python train.py --experts_per_token=4 --d_expert=160 --d_shared_expert=0 --moe_layers=[1, 2, 3, 4, 5, 6, 7, 8] --router_score="sigmoid" --norm_eps=1e-05 --optimizer="cautious_adamw" --batch_tokens=262144 --max_steps=2892
Below are experts of layer 3 (counted from 0) of a mixture-of-experts language model. Rows are named router (the router's row for the expert) and show model dimensions 0-127. Each number is 128 + 24 x the weight over its row's rms, rounded and kept within 0 to 255.
After each expert's rows: "comes before" lists some tokens at least twice as common just after its tokens as in all text. This comes from a sample of Wikipedia text that the model never trained on. Tokens count by the router's weight.

# expert 6
router [105 107 120 116 114 158 136 160 100 159 147 135 102 158 178 114 102 114 116 116 139 119 108 123 123 128 145  74 116 107 144 118 111 105 156 143 151 158 152 135 119 136 122 124 122 124 105 109 143 120 147 127 128 149  92 145 130 112  89 107 108  92 118 133 119 110 143 130 101 161 171 140 146 132 116 190 107 123 107 130 164 108 156 148  88  93 148 135 130 113 138 117 134 143 132 103 140 106 132 116 115 148  98 112 135 142 110 161 118 132  84 108 112  78 178 164 134 145 154 137 102 176 117 154 108 105 122 129]
comes before: " The", "1", " He", " In", " It", "3"

# expert 73
router [ 99  88 100 107 131 122 111  98 102 160 147 126 131 157 146 137 143 113 146 128 128 149 166 109  81 137 109 101 112 172 149  72 132 124  79 123  91 122  86 145 144 151  68  75 113 129 123 122 120 134  94 174 150 119 150 157 166 185 133 138 128 110 138 143 149 137 137 134 134 148 133 124 119 144 138 136  93  98 130 135 145 110 124  73 133 146 103 136 139  84 114 113 105 141 160 108 185 140  81 149 134 139 128 123 109  89 154 164 141 143 113 155 122 124 126 171 140  96 173 139 137 160 112 129 189 151 130  89]
comes before: "0", "1", "2", "9", "8", "7"

# expert 75
router [116  84 133  82 130 129 157  83  85 175 144 145  92 143 154  92 123 129  95 129 122 133 146 119 153 166 138 148  96 112 123  98 147 146 115 141 163 148 130 151 134 126 124 127 163 127 153 142 131 158 132 110 142 174 155 104 136 148 125  74 130 128 111  91 141 119 112 142 103 100 134 118 103 108  91 128 160 132 113 116 107  94 136 128 127 122 135 126 137  96 109 133 113 134 136  94 188 131 159  98 122 164 154 105 135 164 136 150 145 118  94 128 128 124 134 125 135 126 159 136  80 126 141 127 119 118 146 124]
comes before: "1", "6", "8", "5", "7", "3"

# expert 42
router [107 135  86 120 142 182 116 127 121 119 164 128 119 121 156 152 134 113 133 134  84 189  91  84 146 122 131 118 125  88 122 103 140 146 127 155 108 166 137 107 119 159 145 164 101 157 135 142 160 118 151 148 166 116  79 134 168 171 112 157  75  99 108 144 106 149 183 112 118 148 129 139 166 149 134 158  78 122 112 113 154 120  90 140 108 167 136 123 139 144 130  91 129 159 115 131 147 118 118 151 140 109 128 127 119 163 143 114 154 131  71 160 127 108 174 103 109 138 130 150 111 138 110 128 159 146  86 134]
comes before: ",", " (", " =\n\n", "'s", "\n", " was"

# expert 50
router [105 119 119 119 108 143 122 122 126 139 136 147 124  85 133 118  95 118  71 174  66 109 118  93 116 112 117 148 139  99 123 120 135  73 128 117 135 102 115 160 162 133 114 119 177  85 136 153 108 121 129 128 168 157 134 134 119 153 121  85 145 125 116  86 129  95 127 168  90 111 159 164 146 147 144 175 181 165 110 107 165  98 114 103 146 115 131 137 115 149 136 155 170 135 125 157 169 140 121 134 131 120 147 147 155 157 140 129 102  96  86 147 112 111 133 111 113 168 151 114 142 166  94 133 139 139 116 121]
comes before: "|", " a", ";", " been", "|---|---|---|---|---|\n", " by"

# expert 14
router [133  90 127  80 136 127 141 124 107 169 149 139 128 130 118 118 108 156  57 121 105 107 103 105  96 135 135 118  98 103 114  86 130 109 159 122 116  77 154 139 136 132 128 137 126 135 147 107 142 101 158 137 128 184 157 111 140 144 127 125 104 120  97  96 155  93 161 147 135 176 111 118  66 157  89 154  93 143 105 133 154 103 126  98 131 154 121 150 105 168 107 112 112 154 137 119 157 129 131 106  82 160 136 150 140 129 153 113 103  97 148 142 110 128  96 117 147 149 127 116 118 172 140 128  98  91 138 167]
comes before: "–", ",", " |", ")\n", ")", "),"

# expert 76
router [105 103 129 121 147 146 124  96 107 130 154 115  97 132 158 105 133 137 172 120  97 153 130 124 151  69  94 115 106 127 105  82 125 137 163 152 169 169 103 137 105 126 103 133 139 148 141 125 109 129 157 155 119 123  83  87 168 109  98 123 115 124 139 166 108 109 125 134 141 102 179 152 129 165 181 141 120 165 117 120 121 111 125  77  93 182 112 137 155 110 137  75 168 111 147 189 125 100 117 157 125 143 103 161 134 145 111 141 126 122  99 134 107 136 123 146 125 162 166  79  95 157 111 156 103  98 154 123]
comes before: " the", " a", " it", " \"", " an", " to"

# expert 49
router [124  97 111 100  90 149  78  54 125 187 119 120 125 111 128  96 148 144 137 119 117 166 107 128  94 108 118 169 111  64 143 152 155 138 138 130 129 177 103 128 135 129  95 149 131 157 163 126 119 163 134 138 119 121 162 140 120 153 135 145  95 142 128 113 163 133 124 131  86 100 154 119 117 141  88 133 126 116 128 142 144 142 104 130 135 134 127 163 127 129 126 135 145 129 128 141 169  98 132  91 120 135 149  72  95 112 146 161 122 150 135 122 113 119 136 159 126 112  96 125  56 146 130 163 107 128 138  93]
comes before: ":", "-", "\n", "=", "==\n", " /"

# expert 59
router [ 91 117 144 122 151 115 111  85 124 145 127 107 113 117 136 131  99 105  41 124  97 157 153 139 110  91 105 120 147 101 116 117 143 150 138 134 165 113  84 146 130 133 137  95 147 155 191 133 142 159 158 143 128 115 127  91 114 131 116 138 135 149 136 161 117 143 119 165 132 127 156 119 131 102 155 120 143 162 136 138 124 119 133 142 112 131 148 188 197 138 134 138 143 123 160 156 134  72  81 145 143 146 146 131 154 143 116 148 107 129 131 161 158 129 123 130 145 105 185 140 112 159 132 163 134 137 136 142]
comes before: " ", " the", " he", " a", " it", " which"

# expert 64
router [121 134 119 133 101 125  73 109 128 133 144 118  68 102 100 105 135 161 147 125 110 184 103 117 132 118 107 135 138 137 178 114 159 118 143 158 139 138 100 125 130 159 120 134 138 167 118 111 125 131 114 162 136 152  81 112 124 113  96 113 121 126 120 158 105 112 120 123 143 143 157 162 142 140  86 189 119 125  93 149 125 123 118 128 108 135 134 169 145  99 124 139 130 119 130 145 159  78 134  95 150 131 144 135 165 132 118 145 137 143 139 126 113  95 175 144 134 110 102 134  67 142 132 148 102 146  80 119]
comes before: ",", "\n", " in", "\n\n", " County", ".\n\n"

# expert 15
router [125 109 113 104 151 105 139  89 146 144 149  99 142 116 146 136 120 106  90 119 159 144 104 149 118  98 113  94 129 119 128 114 152 149 135 118 136 120  97 150 159 130 125 156  74 149 135 156 135 160 124 145 113 176 173 103 161 137 134  88 105 111 151 101 149 105 130 124 102 119 154 107 127 128 114 110 113  73 137 164 108  88 115 122 117 133 163 109 173 112 117 126 126 117 117  84 148 156 145 104 109 136 103 107 102 138 115 114 112 140  92 116 121 140 130 180 153 154 143 157  42 126 145 172  90 177  77  96]
comes before: " ", "-", ":", "|", " (", " −"

# expert 18
router [124 137 137 107 177 190 110 143 131 149 116 165 148 124 149 108  97 109 161 101 106 129 123 135 123 113  82 131 139 112  99 141 124 117 119 146  70 128 108 104 125 157 127  98 140 119 194 147 141 143 141 140 124 176 166  73 153 151 114  97 112  98 136 130 156 150 137  90 113 105 137 131 116 117 107 155 126 119 106  78 186 150 129 115 128 145 108 138 142 114 146 132 152 136 144 147 153 154 121 100 138 176 107  85 102 166 151 125 122 160 108 132 111 101 158 121 100 160 116 104  95 127 118 134 102 112 130  98]
comes before: "-", "|", " ", "==", "===", " |\n"

# expert 77
router [116  91  71 128 130 131 114 112 126 142 147 154 128 125 151  91 139  94 100 130 106 114 103 135 130 113 124 116 118  85 146 106 108  82 136 161 158 166 142 173 173  83 149 126  88  98 136 129 104 134 101 145 117 117 163  91 171 128 132 118 158 129 110 138 135 116  91 120 127 104 156 111 112 119 113 116  88 150 137 111 105 130 124 119 115 165 135 130 132 163 145 141 107 131 140  80 149  96 127 126  94 121 141 148 119 178 135 135 113 128  97 150 135 111 133 157 157 126 136  96  99 129 126 172 111 101 131 103]
comes before: " ", " the", " be", " first", " United", " same"

# expert 34
router [111 120 127  73 133 180 123  97 102 148 131 137 143 147 146 172 122 147  90  97 105 161 128 161 176 166 114 143 117 141 108 121 103 109 133 164 143 121 151 151 158 105  98 100 141 159 159 125 131 158 137 137 115 139 146 144 151 102 159 124 122 121 106 115 115 141 126 144 124 108 141 139 138 119 126 141 163 134 116 122 121 103 147  68 137 168 118 103 132  91 181  98 156 145 148 135 140 138 141  99  73 163 122 128  99 133 158 150 146  97 104 159  95 100 135 106 118 154  88 137 106 175 158 152 132  88 136 113]
comes before: "1", "2", "9", "3", "8", "0"

# expert 72
router [ 86 103 102  91 123 127 125 138 104 143 111 133  98 151 149 114 103 143  83 121 152 114  99 122 112 100  67 137 123 104 138 102 130 118 166 113 127 180 125  88 123 121  72 125 160  83  98 111 105  91 188 119 145 111 117 142 112 142 106 100 102 135 115 144 107 124  92 137 134 103 119  99 155 111 126 120 114 171 129 134 151 126 112 132 158 133 141 183 108 105 148 138 162 129 133 153 152 107 170 158 165 149 150 120 123 143 106 140 147 167  94 150 118 169 149 191  87 150 169 123  89 122 158 129 135 118 144 109]
comes before: "0", " |", ".", "9", "–", "5"

# expert 44
router [ 75 130  79 107 150 133  92  71 136 134 154 110  72 157 118 120 142 104 151 112 101 125  90 116 145 125 138 127 138 166 180 132 131 110 140 172 120 148 102 135 164 135 164 119 134 117 123 161 106  88 132 136  93 141  97  66 119  95 134 105 143 135 111 132 172 111 118 134 145 110 116 137 158 123 148 150  97  80  95 141 106  99 155 147 108 135 107 147 142 101 160 129 164 117 143 160 130 153 100 123 152 155 126 154  79 123 145 110 139 148  67 125 139 141 134 115 127 103 124 144  96 131 122 156  91 127 106 100]
comes before: " of", ".", ",", ".\n\n", " in", " and"

# expert 11
router [129 103 130 131 163 114 121 118  77 147 135 167 147 183 119 137 143  94 100 129 161 149 154 111 131 120 101 115 139  92 139 101 132 134 128 163 102 155 101 169 140 118 173  97 106 170 149 158 109 127  89  96 134 139 151 148 138 115 101 150 116 136 147 122  80 145 150 131 105 146 144 152 124 143 166 130 123 100 101 125 151  83 133 102 113 136 136 153 162 126 131 110 130 146 153 176 139  94  97 101 133 124 116 167 156 132 151 129 115 101 122 140 136 115 177 154 105 141 181 136  85 137 134 132 102 133 116  98]
comes before: " and", " ", " which", " but", " who", " including"

# expert 43
router [ 92 108  91 114 174 101 149  64 114 210 136 125 134 130 117 148 147  71  46 123 128 108 142 149 115 129 137 145 128 127 158  67 153 120 129 160 115 103 138 163 130 117 137  96  94 132 166 153 127 104 167 129 109  96 180 129 115 140 154 110 131 152 121 127  95 104 163 145 132 123 129 100 152 144 154 152 130 109  95 124 134 119  78 158 132 144 132 128 163 146 112 108 138  89 204  83 153  97 166  96 114 119 116 147 111 180 136 148 101  93  87 135 139 121 118 131 112 120 156 136  89 134 130 167 115 121 124 117]
comes before: " |", "–", "′", " UTC", "%", "_{"

# expert 51
router [133 103 137 115 150 149 100  82  96 168 129 175  87 121 145 143  99 148  95 143 131 190 128 104 138  94 135 142 125  95 137 128 152 105 141  86 193 112 100 154 138 129  60 128 163 145 153  70 127 120 159 113 154 115 161 108 113 176 139  89 103 153  93  94  91 135 126 141 136 121 120 160 143 120 135 150 123 125 117  93 172 119 121  80  83 168 140 121 155  79 126  95 165 161 128 133 159 134 101 131 110 152 152 151 151 145 148 126 144 103 104 137 125 111 111  92 144 132 101 148 136 151 120 137 115 129 143 130]
comes before: " the", " to", " a", " by", " in", " that"

# expert 4
router [113  83  89  90 165 157 135 103  95 175 144 106 109 108 137 147 154 111 114 148 122 138 169 120 112 162 148  94 109 135 143 111 136  96 130 170 144 136 144 151 145  99 127 133 116 142 136 151 133 119 108 128 116 147 162 139 145 167 103  96  95 130 117  80 164 130 159 127 113 172 202 166 119 132 130 114 141 125 100 110 118 123 124 103 121 123 144 155 130 136 155  90 156 136 123 127 152 122 148 104 107 165 148 149 121 164 158 139 119  87  96 117  78 118 126 150 137 146 108 137 113 110 116 188  97 145  95 145]
comes before: "1", "2", "3", "4", "0", "5"

# expert 26
router [ 92  95 108 127 162 122 143  71 127 232 142 131 132 105 148  84 133 123  93 122  78 147 151 113 129 147  83 140 100 141 158  79 136 146 148 163 107 103 106 157 113 152  99 121 109 144 183 110 104 120 137 153 138 146 177 122 107 130 120 129 129 123 102 114 143 121 171 166 127 126 133  95  81 139 132 103 107 154 102 114 151 130 123 135 109 126 130 159 138 142 104  99 119 128 133 140 162 134 151 124  74 115 143 154 127 160 152 110 102 110 124 130 162 126 130 111 172 123 184 124 124 173 122 166 105 135 135 131]
comes before: " |", ",", "–", ")\n", ".\n\n", "\n"

# expert 29
router [116 118 127 106 133 146 137  88 122 153 145 124 143  97 154 130 139  92  97 117 107 123 144 116 126 142 115 132 139 161 152 166 116 105 143 129 134 126 122 139 135 185  70 155 106 183 140 117 102 134 100 161 148 149 127 142 153 132 145 174 105 140 124 137 124 124 107 118 119 137 164 140 118 146 146 144 110 149  74 105 175  82  80 111 133 117 109 134  93  88 158 110 127 146 158 130 116 112 135 100  93 110 167 117 134 152 118 160 151 170 126 149 120  82 120 102  99 181 160 100  80 105 143 117 117 109 125  93]
comes before: "==", "===", "==\n", "The", "In", "==\n\n"

# expert 5
router [116 121  95  94 124 124 127  70 120 150 138  93  87 168 124 162 152 128 153 170  82 157 138 128 125 140 148 147  93  86 138 117 167 106 116 127 139 142 141  93 137 143  84 118  78 144 173 173 114 145 131 144 123 116 129  97 156 115 140 126  96 150 119  94 143 147 161 118 115 129 150 109  94 114 128 155 144  87 114 125 140 132 134 120  90 149 126 161 131 159 135 142 137 153 152 148 168 109  79 139  94 162 117 141  85 160 131 170 139 120 134 108 139 128 112 153 110 154 136  95 104 147 123 162 120  86 168 132]
comes before: " the", " to", " that", " a", " his", " he"